From a checkpoint of a small mixture-of-experts model trained on Wikipedia.
Size: 12 layers, width 256, vocabulary 32768, 39.6M parameters.
Experts: 64 experts in each of 12 layers, 32 SwiGLU neurons an expert, 4 picks a token, a softmax router, a shared expert of 64 neurons.
Below are experts of layer 4 (counted from 0) of a mixture-of-experts language model. Rows are named router (the router's row for the expert), gate (a neuron's input weights, with its number), up (a neuron's input weights, with its number) and show model dimensions 128-255. Each number is 128 + 24 x the weight over its row's rms, rounded and kept within 0 to 255. Numbers have three digits each.
After each expert's rows: a language model's description of what the expert responds to. This comes from a sample of Wikipedia text that the model never trained on.

# expert 62
router:129159120120136165170170141124133124076109141093108164121099115151136142113138141141137124156138132131151144161135134115152140073123098132133115123144132135115059129147171141151152153104151131129124175105164108124105138114109159138119150111168109108116150138116166106109130135149136113119114160147127118118080145133181143156165129121055100117106070162157162110124144150156122118088179
gate0:119122108132139157161120092146126129165130150129110164170135133162165100092131136135128156100111129087160173122129149158104116147151153119131109111112158131148129138133144146137105117113108169086163144100128134141157175107113105136110108192159132125135129095099112133136165132140104120081113108133135148104187134125156140120130121093082132152138137163125126126111098162134123176144104
up0:177126100147148147124103075081159124083116112106156141147130130057068144146149127122120136119131117111100133130075117118107146157110091142145114095139122125127135144106140094155143147156151139129157165138142123123140117135110136131106178131167173156069161162137136137130159155111138121120131161145091162141123152193114133142131137114118154131102102153114128088152144126078128077098133
gate1:114133101116119116101120101110117141100094177113107113149097143136105136121158113122127084126125164142116159169138092164157166139136091141137123103127108129130129146136133140112150130118113162105141157136098098104121105124122165121088095122151098092135107144150119120127128147142130116163123114123116146105124132116134127176110131151137112113102072133117113082117089127108124104127115
up1:101152112083084114112098132093163123111109177112100154094112103123135129130144078150125123149081163139106111174157098121139131104159123107129151158126082118128077144105126145181087123139121143124166162131143144076063088106150198122097078147184105142136122102105124139154099158132127085117106135116102136142172127068118130134161138146101132125142091136147131123114125169131105098127122
gate2:133193096093154125140152117114120157111106117110096130097159101110161157111142140119126135100151099110090107156105125122099163108138155179124094104159181116138110164091114119167141131104105132112085121166135107150112115120120145091125122131121152089077090153114125107096118127088127141127053147114128151155088165146126153153161136095140115146125111143126150084133126130117121144148138
up2:134121091118113104156130144115146132106121177124095121093137119151187139117166094125123120126138162129117110147119120183107137122137147175157125106130149173094120118136097148137121111097130123143116141121123103122139151129134146140102111112132125123101105090105109108087168145130096106143101108125119165131114128146113152132187101116129103105163112146138159150141117120129118078113116
Description: First word or number after a colon, comma, semicolon or dash in lists and tables, like In, On, A, member, spaces before numbers.

# expert 38
router:155093093144129144143109151160148143159161111135168106177132158124105127161148117095134157110146098140143140144103146135149147139109096096110142133172161125093108140122153140137149102097137161159119105111140134142139149160115099109103157086137115126103161102162129129126145121117096144125147073142084117095170136125108151149103144113096121116122115103112086139138147146100106057122120
gate0:158134075116138129149126124204098115170170108102126117156119104155134089122116120160143161120123153094180140087074135143139139086146163151146124151118152085160099116145127140109145131142111163100142127107147128182119122136121089133122113190108113109114121119107119119160138150141064123125115153140119101124141147136157152140114119110125120100127136139151096142140115153158112136130137
up0:190123070118153129154134112152094105103147128089146126134111144107094129155110100162122143134125121100117150140085106113170161124137134141137150163135116087160123095126139117092145154118161138149089167096147151119112125162107127101101137125118126150094095137111134093146127161161103126159112180137100128121108154168122174167139139106103101111121104150117108119122154146152125088122122
gate1:119108112122159142149093129099106127114133130140103091113098112121093131089107108106121125172152143129145122136115139130139156160124075132132140112126117145127142163138113151114181144115113129109140109134096136154151117109151108121113070155115104140098106123129142144150121158127169122153131098105155122150138166167132070150113153125179108117120104115129086109124128156092128114122117
up1:113107092120102126111101148094135109113154170128129129079074156144144104137148111074138137165096174177115078149131122142116140113130159106136175115117093107141104147085098170134122117138134151146129126160145155095112113126156139127100083162141125134123152071126118137140100134133137112125122110124139126132164138133107115139145116122098143099122119142135153128136128171177105103125145
gate2:107195116133125127157134097134094136114139118108105114134131125159120175105147120147108125128140124183096102106096115117120155148145177138113084117169163137139124153109109091129141138101096106148144110123130133154147096144114125145152105168134142127114085164125133120126178183091127123115066136101123130135122166157126087152159138137149097107123128137121081154103139101098177153127117
up2:108098075127093131192179157158145112132152139120145127124127119157165115125119112154109146147116138115133144130122110179125156188126140130135134144120101130077091090141085129156125128106141121142120122099088100161139147133109115126118113145122110162136128100114105116107197186127080110118096083106124125105132165112117130144176085142142101075156152164144130144105150142134151101076091
Description: Number words three, four, several after another count or ordinal, nouns like time, place after last/third, and mid-number digits.

# expert 17
router:128130089127153114103161087176146129067127187144168126070150160141144138110081116159122105118131104152134106150134089156118101144130121188120105132132142131151078152128128162127140150114151128132106117095179151138116127113131116103149137134102099107063121165186175091161138074115147147114145122164097159121140144118106129119119121130137110148107109166129122151123097135126130136106127
gate1:116129099123133148069121096160118134078164170127144137102140111158114145123113116138122121140131168147125099131099126158141158152126085143169079123104119136144139160113130147088150132116126124129136134130085144134176116152113136126113104171125124083148115172141114122152156141126180145150115124103113147097136143149150161166103132124164093113099110120143102109130122085116118125104155
up1:139137115086084100108135126119135101116111179117113139109079103138129124159125089088117133165129177128136125104132127151079134138139158132120160170139142133148132110070098181162091097156114145121166144143139149097132092142168153096131084140151112142095132116091132134118116135128140122125122109120132088150148158085096123128137119148118163128109140122138108121139140151151102113138146
gate2:145172112118130140125137129151107161131119100119095129089164132161110127118092185143143087119170145145083094118088129101086163129150146092144111140138169102116148183076115139148127125154114138138102125127149089147130096132120142126133093151090111130114099163101129160127127139120104132122118119125126119095158171143098120124134135106137136155102181149101138118151122119098141153172140
up2:050092092134114139156138129115118132140119118155116125102113106107163108091116113115118092139118115141164116157128104151150103153123099149157103132146121113096138102121087138129114113130095118120123109111114117106101122115131139084118112128141107159125091109126135121133177164124113139125133125156157150121146124157103096121158136134092109076142120127111104157122149151085074090131095
gate3:112098103173114145137126153169084160124168122122118128145108125176125100102143142144118156103110116126167168118117084098090141121187146160121159129125145123101137155153133114081130133130118117117143125154151121133102141106123117097142120130088117122142151135163167112103128104135125110105173133141159119129159130104114150138128140127153146169147141144148118108125078146112110116124157
up3:128131122127137095098140143095100176138102148138107123118133117111152142095124127143121100139151147213135123130166126120129107127106157138196116131119111115157148088136106171125126143151102171096139117130143133142102122143140124143137148177130161099136098105100132120129111141126112162134110091138102132126168170135152099159152130143132131094102132099068098096166138102127146143083112
Description: Sentence-subject nouns and pronouns right after The or a period, plus digits within years and numbers: The two, She, 2012.

# expert 16
router:122091082122115102141142102087125088151180066095145104101113079155105149143132129141122086126090129087116146121152147127112147140089141098169124134097133136131131101068086114150103081082114131173117149127151111112141121153129145116110113159144126128146106118126146185115096150139108124093135165123116142165132145169128140099121105128129113111148102132125154117137132157154153103134144
gate0:149120138095129142135133087150103145118184118145128109091149126156132132137121129115138128133095149135137144121067152125163142140156155108149141126139124145132100152139150092127106103160105143111155152149154128158148104138128121160120120184161131101083122116135134124157165139187074143108111130124127140088170153122109122115143112117131121124134110131176123169110133170174142139080134
up0:145101114156116117148158095121138109104129122110144132141119125090095120169130148151118091089111125109125139137118096102109184164100076161154106113123152098181137129097154159154141121134127156143137136123123128155119145160099131106101182130118174125145150154145118140122133129117121129118129156094087140107108133157140127111104168163125139144105127136112109066138129104086099147157139
gate1:103107059107127093146119091127089108057105150114151115116095087128136140093111093136123109151125149107139115138136108170125142162135079141122098140125124150144117125084105130148155121097116126146129144135083103118132115119139142129113105172124123116103099113160121099111099145132126154139120170121145121146146130097131090168065092118154072128120085114135124086155073154135138133126117
up1:114147118100092089127127159114146107100128130101130120099092102152154116091133087099143111178107167181111109137155107155138184136131126118101168154124104108132119127110098201147135129125136140106113099135100134100061108107139158130126106143182135143124157084054111142120105176136109118141120115143130116143184148106104149175130095157104121116131104113144148120154129162163095161125112
gate2:114146102120143138151123120118085127138100089100114085145117092088138174127092126124142129117145126127125142115122162075091182145151113149135080146131111116130147164100077121153153108108075142121131099121122106143119125137159144110109097173135100100138123145145132131108142142076111132136100143117109125128116120097083142123110119137178132138116128150117140101111134133088125146146119
up2:096106100125104109159152142118124113157145139087105120113151111101170136114137128103128133195116139121129140109090134140111133135109129141150110136155096117085126130141110147152133107107142114132130115130112107114141137116103123126133135165167129127116111103091104121149198169103127125144127152110115139118147125146074144155130121140155096110131144108119146154107139152137097136097132
Description: Auxiliary verbs after pronouns, such as was, is, had, were, been, plus colons and opening quotes introducing titles or speech.

# expert 48
router:119131136154170121156107152121095125123128172140144120108071139142134126144113129150134124176137108117114111150098143132127142114134147143102113126137101131129092153128116117129153105141169091116143122115104132128132174134131134143155109135159113118131149109107097142144139185105151155148125126107132114125134089137151141136116137101144135112116092090105129125096122100191114139140065
gate0:155114106130114145148135095152111132138174124139166144157104115145125124140195132153126114111141137139156124119087138140106091145137144164166129083126165112134122156135130141162121118123125163127178134121125114184140171108098105163115135158133157089125157129139158124137161126123077139116139138131122131107172136131112147120115111096105127151125119137138118133135096146094126119119090
up0:172129143120146149167126109114137119112134141144166133116145101074106120180112138137126124138114121129107107154097113124137154141148096186152155149107156135115158153130149127131115155136132116119139153117167106118175165156134164118133157143170159124127127189146138135087148135124121138124117193116086131106173149148135176188133138135126143153110107123098156101132112132122131117120079
gate1:136132108126121139092135119113102132106106155146149128111109103098135139110130166121135108139145175138145108149102135168106153153125121152102091106127168168106125166140143133110178122139129130122133127135073105115177107124132124126138094150091127115091118128128128122142151168115157125137143111108165132117113163116103094142120096149193111122115088127144128097118122111082104119143127
up1:133126110095072136111086107101083101104102157110108093081104126102175155115105048123126114161129173165137121134145145141126144155127126131114158132111102124144103120103111191132107139115170157113148141155127162120117090110134155105106076171165134101142160069092145137095113135119121111113130112159113100144167160127100135141132147158110139136145130140105106112142103173180132128143116
gate2:117163103116205119135117109122147154127093111116112106111127097129154142103116184145106125100118151116101127139073128115108162134139119143101107116154166115157171128115067113130126101094125096094139144146121108124152168163174153114174133164148111118097120196126126136108140158098130133133103125130123175143108148137100141144104155102130130138080112166135157115137129115092133153181142
up2:108090099104134135168133140118125079124149138101121128112116120123152115094109127113120143144111130099155109146125130112135156140132112159144088149161129141045148111158067124119117109117133120125115144094077099112123152108144136107109132124180114151107108122093101125122171178124096101110085095138130152130145131147096140142118144113118121091142139124138152153096141116152127092112095
Description: Inner and final subword pieces of words and names, like ile in underprivileged, York, Angeles, ski, plus year digits.

# expert 3
router:120115111142134160145105109089107089111117097113114124139115119131159109126152098113149102126149146138123152127174129102152157130143149132144149087165138096152138142157120151122155110143083114093153099161124163147130130137155139137142121139147079152119117145129078158153098119107123146127138132153093139130132112090128112172075127127128120126080077144125166111149115119081135150103132
gate0:133130077129148122153129117164115150181160133118111109126118156158136137102099125146142174127133158129170148120079148116137117107136132128133119141108103088151122196137154149107086121126146120096154117126147107174109128095106062178128115198131124096128139111126142158132152117151090154059114129118116161132172133159170112135094143159126115158135174131157127148127119127121134145096096
up0:177144093124138156173134110151150145110131137134138129154136166119072097154078101138116127152116138136157114146095157142120136140116083152136159146146110119102146136121177118107105139122141087124122152107122123148137142174116167105086146150144177142103104155159141116128142117132112123110076129140120133126116141145127135159135148124133148126118143162123169099117075149090112095073162
gate1:138111143155156122096137116115105126082107184126140107090080116110119147144125132122129107153167152158145124146121131145104186148115073151104086153140154138125151172168106150092163162103168120111157120155120137153181105140142108117124102158119136115116126152171147103154148139151149115131124105120125135105133143148102092132087153168129102117100099129133120112131125149112137087165121
up1:154145096081091122107129127123150104090159161124111132073114163103159138137110105106126151137094156145122116159140140144108150122113154126106149170118117116166089121089103156116095105138170122126116136108136159120106133130152168125110090170124103129136148093114108130140115160087115100119111105107131083120193112098104131155138109144111132121136113117149135128154103145165123148135093
gate2:109168097130174150158128137105105122115098120102121097090118119126139189074128148145135124111139109140106166133121096094163130105146149107082080102144143132117141150143123165150175137131078140137089108151110115174095101121151109135134123141087098091107110154136121147120117154092109155097141165108125143133121108126126115116095157108125117131100140143140137153149168139088120157159131
up2:101113112138083121213134145103136139136120144129136105093131105111156132100133114122104152146133131140156135164176106152147128157147130174139128123155091115077095094141113177140147137130116130154133107093072121157122102101164133116101131119137108157138105105095095138128131167108100144132144131150135155123157089096116129146148106142133120075132128128125155161098162156115120125094098
Description: Short word pieces inside names and rare words, like f, her, ar, and single digits in dates or tables, as Tra-f-algar, P-uff-in.

# expert 58
router:135119128105122140126136151109156144097103124106163161112135113135147123156147147135136128121135122113107105144153137124089119122121098117124098127133098142128119166140172110086141140139130107099138177141120142139133085122098132135139168111160158114130101161153142116117167145151123164113134151104141132086143163105109165144117149124138178119142166146139150118103139093136166147091106
gate8:152124161128137117155096141159165135115113134132099110143147131093157131133143154116099115108130111123119110147100225124085131107123150057143141144127132124182133179128089149158103155126107123131159158128182182185103137158137135070145164140119134139114129123123101120147124123141132117153177130125153138154154152178126162106101128142135127134124152105157132107109116166126108147109131
up8:144114168147136138162116091129136121077097140103133129149121149082146137150148130130169127131153095125140131142122125141099091168139117140110166087119108138123079134127177137178152129092115161139173115090115145127138161095132133196134144120108113097129154156165133131145119101145149115124124142091099142110075155094102080163114088149117141119114108133141130102172117165142144162111114
gate9:114135080130136112153119109139103141105163086124178094139147116129133128119115111139118111062150108131131124162141115110108161123142089145136067092089160136153113112104144141114147109135166159093137094120100111162121099077089099167143091122151173073104097126146189104195136097126147147089112123111149130125164134130154126140137139115168122128140163153140147102118126114099140146133158
up9:124140130093138112101178157110120130137128123179139118115142139176106139107130129088177105126129124111139132120118152074138153130128151118100195100147083130135134131096134115110159096100150130131131141130104092157156097100151097112148126102111182129150120156093137103172087156140092149118113104167160141081166094134110119132116143123144091107121144132124111103095128136091167131110106
gate10:148139157134143119149130172111124125130115110159154103117104125139110132110132169152159133135111142115156126094179108129162162128135094125135091143157105160105134133150101115119143067106074110116136101107136110169128166172100156143141131125174124135106145069158127143156151145144128110163160128136161121121131095110117126145182137112087132109133122117143126178159080163142142120146105
up10:171123141090167099126167163130124111156173126134149121110131144147092115140163098136133100109073122114158184106151097139154152131163087134168113128122104112123132146125124080113159146138103137155123116159169158088146126096131135129127111157102169146091138123132118137161137127109095151198133114125129160117108130117149118108142141113102098121167095141149132145117110099145124114140129
Description: Prepositions and -ing participles linking clauses, like by, with, including, leading, bypassing, often in music and route descriptions.

# expert 42
router:131133122136111146112121122136163112080123144120088152110131137116133164138119127151138132142118124134144103092117112092105120126118112158124125153136115113109090145181149124116097160109106186130119131124150124096184139118166109156121134163100123106110131101144128094144154138125090153152171127117086098134137138082080078130166107101074132136141151153137106091140115104150079124116155
gate0:123121113134128134172137102173128120174158117095130134156102126151156119138129147162124126119128134109169163071087140116133118111150136116141076098116135107114104137137121131153118085121098175123139156161156147127121150096145126142096119177157134090123133111128141129139151116120080145102133065132086161110147112167134121104137114123106159106134129134135136146133103150142131141122151
up0:145127139092119154140170105125168133129103100119154128183125095099104159176109112149106112111149114103110125138108114126128132169117069123159141156101151132110136139109148108133110127109140134132144124106137124140155140183121168138102162113170156131115163149132081168121141141127148111100113164151073099149130109139156128170152119112111137128116097172129115113123122169120149122094180
gate1:140084105139117125105103105127129128086108155162127149125128163107149133155132139118127122125134179161132145121130106147123152176129124142120096097142125167137138170146116168111156131160140147127118127103081110117146138172117148141130094168125109099130123137140106103139123155118188120182128096087128155113114171134151122157109106127167104105086069127122108129134110137119107093129103
up1:144141131105095132134090130119180131085111177139099142106138164126187137125120113117135158144090161174130109108134103156111141139135153122117177158154133135178107143137123158110098121154128152096136151144107112081133144157133175122131099182151112136116126106109094126141115134118167130160132106095101119160173189111127121164116090127113140110128086148142121142149115163144118102095121
gate2:099171125095155138157106126109127173098144108099105125122189096165135162115135131153130093112154116110099116136109119107100175086140131123121085134141144121152133166112121131123125121075086116086126125173122128090148150128125142100108132121123165105123109177117103122103142117113107169123096156126136178116140126132107125123099159102129122139129156155123090132176141150102160163165150
up2:113089107130128122177155142119119144115138127092122134077146096128163148154156121100126097188113163126103129124131100146121148147130137132191121137159114133114127127141138142138103113091126115150117122119090133105148139110138134096084152136132109167113107117087113108117214189123092149113127118109104158110149143154110166109155138148105110107152143126110136139160146152143108110123135
Description: First word of a new sentence or section, e.g. It, According, These, People, Species, often after a period or heading.

# expert 30
router:120143159110109095105136119115127147181172125096148121122146053163095145144135146166084123102107115079129136118171101113098101143119117118151113133117148125136156128127138144116151096098109143165152135142119111129153178130110116091122141117123143092102147139169149195120087111123176108101127135158120152092089119123146116093136111163138127169157112149133180098119124110139167189165116
gate0:130116125102145129134157135187121153183167109116140110105118084131113088138107144123128111129098149121167122096104149151115098104122115132172115118091132098181132136117150118128117149109146148103128158145142137111162177112163121168090130189160125101129132147133155142147120116123099187101086120133131147141179127167129184104132131151128147135115121148131133118116102123137171111121164
up0:151115112135156136151154087127094137092142115138151100120146117084098163158123128140113138114115155079127137126102126160122140131101060137145106148120131145149124128114161093093132179101139119104130143115141137100124149163123137111074139105146176129116161174165159143102116156109136149108086180148105182141137110186115144110168141147145126134121124136144127076100116102118144112121157
gate1:091136150135130124123104107111067140084109138148134135118082141119154138111095159133132119112158187133120118143096153140134161140133118151072098130144126160129130161129120130105197136089164117141103112112087127148152140117125122126121099158112093109108096141141151121111125160099106094161117130117166143109095118152102091145116161131159108115102094112124114106118088127091151140168123
up1:145139099110083123138135120104177114103143177108141095085113104105136118110147070087127131120089175146111101139149079138119138121142147142150159142139116103140085146113108185148112133149151157117143146138100130105100073146135133084116109200127141138133154091110087099115116145124133148130140091133137108153143146124088136127148099144124090146131126144123120121152125182190087118111115
gate2:086136128097122152149122136109137138118140085119122148096152077111157160111096118132167124124148143156103085128118189100082158145184123093154119160140157157125127176104103114151142141131105130131155135088114113141161109134118154127135123202117147082121088156140125149116152151125114152096136120118141107119106146140086114140109153127121065148126169150147132143110162158083179133163110
up2:081113088146105129166108110093155104120151108125126108062089100127163133084134147139098118166106146097128126175157113130124135166137113127178132116140120146058122103175114153128140136147132115101125117137078102120138136095134172157110092159194079149135124095110139121099204184120074107139100104141137143120131125143131123139155110157105137080153109139093116126128156115092146116116086
Description: Finite verbs right after a subject in narrative prose, especially was, had, would, has, could, were, as in "the verdict was upheld".

# expert 53
router:121141113191129111145075138135147161123110109099086149139140107120099128097172134133118123139073149084123157149100084144155130098107065117102139128092101163131101144153129099120132132133090153116147131154125089115165144090126114103149148145128138102167135118137137150122133150153140113123142108102152146100123087149156092110131083111104094142146169148179100099167111148118114094131164
gate0:124112112122155108142121076138134122147178120114109161141107128146125105122120124145106127096138151105163135099076141104105097145154125095155101096134139131134123175141153128118122091105129159134138159155105123150135165096154105170111136172141143097111155145120128128166165171102129141107110129114131122128162127134106110128127125113092126169121146118169141110148096146117121199106106
up0:148165108113138149150162125147088140073100143141168097182126121068051133162173117127122118092152112115101128138119144143120121141109078127107143116158114114104165101104149077131123122124116123118157120076187102106141123168089148111101168148144130151126094149161142107108128176144128094143127142161092137106124111192127148123133091143142141137107083153111094126136162160089161078080137
gate1:084125122176124135116141091128131111073127156121143157105099145107130125117160114133111111120131168132133134138134111154126152117137102126110114102109131159119142149144127139134146172126150141143116121107121118113146106124115133139123117110113112100107097157120125121130120155138154138148118143081130144098094117154137093157107114145157094108109060115123089107161129155158134104129100
up1:111122092107075132109118128094094128080125150125116153058107130124157125129142071121167128140129160138116130117131089144121147150123104122109166145117110156133100123129089162165115120091151132088118138128114117080113104105158167128114081129121125123120142080091143106127116119130117123104107129176135117154151140093111108121103098168125111163147102143117123117135100187169119150132109
gate2:124176096107147129133128118103127171109137062099099130086157095159110156090115125128111149102159118123113127155095131111101140131146126127113108100144136121139119163114094138127105136131125127118113108133133098170169104122162171121118092177111153069116133174103140090109179156105113146129110132097131139154112142137088102135112142137140113132119144171125135127142124139095169139134152
up2:113137073144111134200130160116141130119132130120130146124118112134134143100170137092132113168112142130151111125130113182109084154137091134123132091132110138094128130134095134139107124134118120124128118084087117164132131116120165134123123147111134105097111118096103080098205197109134112155137099127140137142150119148089153148167137132111103117165105128114144148097153158108131160096097
Description: First token after a sentence end, closing quote or table bar: According, However, After, closing quotes and parentheses, cell digits.

# expert 32
router:170093132092152143146185140141121157087134133155108138192156104091131135161120076142129090136143097127130158181128118101166129145103091181120135118144106151073160142115100081143159061101117096150095114148132117114139161156116126110133138103132122156094170140113149107127104145111139101122139142121076126149123080122117176152141122139083124122089101129114144158154148144112146103060119
gate0:132116102090152130147116127161085122134155105145146123180119108129117134115113111161135120101179170102147082106099136112110155135115124121174096105103141111165103132114128126133124100106137145088156149121109102135127145132124073153112143167120130101142161166134115144122175133146112130076119150123097138127153148120145168103104131159122108151119156153168114139146106155126128145127118
up0:157110093092151131135146100137101129062141112118146117160116129104094134143125124138121134097135111104108131118093127104122183109102070159143122123135090141156113106111167091121156133124134109126120152130142110136137136162144151111092164114138115165128164165148123101110149100120112106133120149118063136117139143153123165142120110143089094154117129152146151104129118144107105100114133
gate1:092119118117138134089130108165118116099129132121117138126127117122148136133128141125143137148141149148147152122084132142129148159095113139120102130093100122081140129152119172108184135144160117130077156153091128145151102090145124105093095157132125090089137160117137108143118144148162127163143127122099162152111118148132103152098121155163091099097109091113115114137119133116142112159104
up1:178124098085054110117097119096124121118109151132120122117087145125150134095132085101159137162111162157122118149168120180105150138127148131102178142139099122164110152140101143150107157123144139099154149099091118140084113159140143110140119149162129161131137074073134126146099123136135118131145123181140123147165150097086103132147116129125130110132110150139141129160077164137120129147111
gate2:100149081128152143185131139092127140126099074104124143101138110115105140123105139165136114145138092139084139167090145086100149080148142110162107146141128091134155157117094142130129108133109117129084113143178087169114108135139166124121120161156097129102097149102149111133109187103098110147097173080126135111124146137093123134128152100135121137116103123113165130118146148084134149113128
up2:081102128105092137151134116092128120163120141123115132116115169108157145094133133119119135122104123137119130132153130160159149152134126168160146130143095143090162106147108144120129100129143135175130137113095092163161137105115157094111135138176152132119086098097145106161136144120124115164115128140148160097150126159111125122151135147101106098147130147125190109125101146090132112035110
Description: Digits and units in tables and statistics, such as million, kg, %, lap, table row ends, and the ip in receipts.

# expert 54
router:128139131115101099149109105141129166064133082108133142144149098076116135138106135121089096097141087127163166145075120117120167136133127145134163150123135136132102132096163089188149127092124135161083125103118102171118136117078126127139151121139104176150101154120150106118101139105088101092121124087160144141113187120114129114148183160150079142085154119160123119125141151116133135129106
gate0:122107102153128125146122158182094155163151151132149110164120108147111101109116124160095132057160154097185137078091149131124091108153127137146079104091141125128122143144170118122114102130123137146129131139114136150117131140124108103076138139122137093118130142143157156143136092147078154101141114119136152086136156137136119096108114133128163144128127153147128130141081145125156155112111
up0:153114105164164146155164106122148117125117138149130113132105113090120136177150172137105112154161120081136161136092139109123168106106084122095110134112108102137160110119142104109111139114121076118145153088163131130128131169099108135127174136127162091086121123175157172128178212119135150135134158159085161158139123165139126117124119123136124128111140140096096136142117114089175064110152
gate1:073146118134125112112149130111087175110113154117143104135120109121141152121147151135122088133162140153139137130107116143141170174144102153120093113105126152132085155118115139102170162156139147136125132167073118123142112148112142165118153122100116075119125136150163139134113149120142125128159102108135144155137131132139105143115110135182095144098108122127090125139130164106129140165111
up1:130131121066055146127118144123126098107150160097119148093112131124151107124112088091165163136094164137122100118153124139121132154128135136106182154155112109133118126109099200144100143115142151146112139126125185108102142074144147083085078153135132145114119088083114145108096146120102106136097147124126107133146169081106128159148133149110122124142118152138130118137117169158104128106112
gate2:096154098135158156145157132143126134115095104063107116083119078102112163101127133117128073122142105129091128137146114101117176113130125136125130147130136105134157167119103130149158100104118163122098110157181099137114143129141145140121112165120130113095164160095145108147137151102131141119121136086125104085118162144109105164135172115151114163098158139110090107117125126100153150135143
up2:106098085155093087169125139122121121145132120132134106083119145123187129127140126122122125103116117129108124126110113151135163128115119145183117201101100124090126099155098121127145099105109106151129126135112117100124160143159173096117108143158126136099141112108098113134179188114105125142112133162109169118115104122121105116176138111096102095152139121107156167108133120117157076140112
Description: Month names and time words (March, years, season) and common nouns used as surnames after first names, e.g. Donna Summer.

# expert 43
router:099125120120094096116145113120100095095161115156120077118084099105128173156130084120148117145134116171119108107148148111109115161116145156128136152146103109127102116131106146114164143122106108135135125136122106161136135121163134132123119145134095163125150137101120127108154119107165108164149129100094135146104120112086107146186119136112106112095091120073154143131132112127095152156136
gate0:122115101114138114150159127149139125138156105152154138163091118142127121122151111105136118098127159148169141110105105123094131145130135124149112103127141103118114146150168137135144129116118171125151117150128102144160098113112131169096144202158136090106161154176132133126147135153078143105115123135146135163126153136149133107132128137087143142122136136148137167108114165137109156144126
up0:183121107146127144147118083096130081092084123130157138153116119069123122157123119111128106110132140118100127112110109097138144142139081114137126101125142128123156115088192109147143145095115128191140114130099113155124149146078147126099190130149131149133110135156152098136124146105125122126109188123135135156128133167123147149176145149147161159107094141114120108148103112117117099104089
gate1:129133107134152108126118124137139093090115128106157128098096093171117101139113156142136121113137141147131132147137135139118159152141150139137090131108127103109134162136128141106140148124113126113134139135053131126144112111106109145099075166104139103126089151109095097154169147137133146152139162099120152108138148145154115165127130155167092130101070121125136104159143119134138127125146
up1:157113115117094119085114104094115158119130156114117104099115127130159133111131079119129138172142165146130121129146084134127148148118129106104165148138102153123131122102119147131129101148134135148164159109086137084106115100133156130129089174143129117133167093132137101114094112101120180121105113122140122145145159085103158133131093166123146116134098145129103121136109196161138141145122
gate2:108143107128152157137143121066117141150084081112095132110143101113112140130088134154105174159168129130047113119089134100111174106137103132138107070127158152078140166107064145147146117128152088100120134134114104140130113128145159118128114134099111100109110132121150126099199139122113092113106136065131133142111137130090114136144138112121148144129139112128156155168140113081134186130144
up2:143105098116109137183116131113155096140148124140099126107114119122152140115131108142143123133132170120107141145143125144139128121131073131179100160155109144059081093145102133127136125104144119158122120087070138146103114133133141116108114149129123156150088082122116138146184178123053126114147100103131148101170114145092118103142124134132121101154108120124144123150156115110106127118074
Description: Short word-internal pieces like omp, cept, et, ip, the word "not", and digits inside vote percentages or chart positions.

# expert 50
router:116130156098155080151159147116130116175106099106158106140131130162098140134105163146132154126149092117132164144092106132088135146103182140101144104140123108110135132103108103131115127115107142132115121110132099124128156090132085131159116105138144179163163123056134115138104123122101129083083116157106150150100116132149150114133167120133125150096145153136134104150121099144098117140119
gate0:145135131103137137138139158136145116192139152107128121136114110125138108136124099124137143116117115108170127108095110132110126150131132137149108141139153114146122144161139133113125100121087145125174110141146084140140172118100102157129119192129153111148158103123121145148186111168098170097133132140098154094174104098123162103092115109116136116112178137124116133109080145152111145086102
up0:172124119142144164161149084139118133100127121152145126148106142101082159173108117144096159119124135110122100081088134116113161114114067154157105125131117168134118121111190100145140139136161144141117139118115109108146131148127165115127149138178140143113128122157149180138136141121141108094116170122115152123119131160153112153148095096145157098104093141137106118155110126112115094161132
gate1:120127169129128107112119117138119161092096165116115079124102133093122123141144127132115114134144172135139158125103132176134164152128105125112107075102132140091108127117119127102177146126146145128107128116066105115156115140129121132127079167121132104145114156135144115111119162137148143130133135128108136129128139161128141129100133164180103127097085095125128099124095126126102110145111
up1:096149055101103137136121138111128089105124157153142148108115099125135136106104087125130146139128124184123061134156068152109130150138163145111152159187087104149139120111115169152103157137156157158131142151127169128094082103128154138079121135127147137080136069089123122152127127102096097149124127092170125164143169085109094166137100118111102130148114107143108140139145179127152133121110
gate2:133160100091170162138151101117123152131111085105125129073159095124123161118104152112113127113119105124106128147090155088114178137123155151158061146131142102148175163139135112116172156117094119094123105171157129119109153087161137112128134146135124076122166126111153109115130179104134144149099111148147126118155124130125160140110169104147152132075134165124105117116124094103098145143143
up2:106092086109164146149112134088141104112139101110130151087117110135132115087145132145099106127112104092162105144112096147148118155134143157139098122159116172097107080146108135130134117104111113124116129098098120096114172102131157101091131122140145134141113061074125102111160183121109138132133108123166149124238136136127124106109124121161133111147119120144144118122139143138152114089111
Description: Pieces of Japanese and other foreign surnames after a given name, e.g. Shib, Kit, Nak, plus sports table entries like Universiade.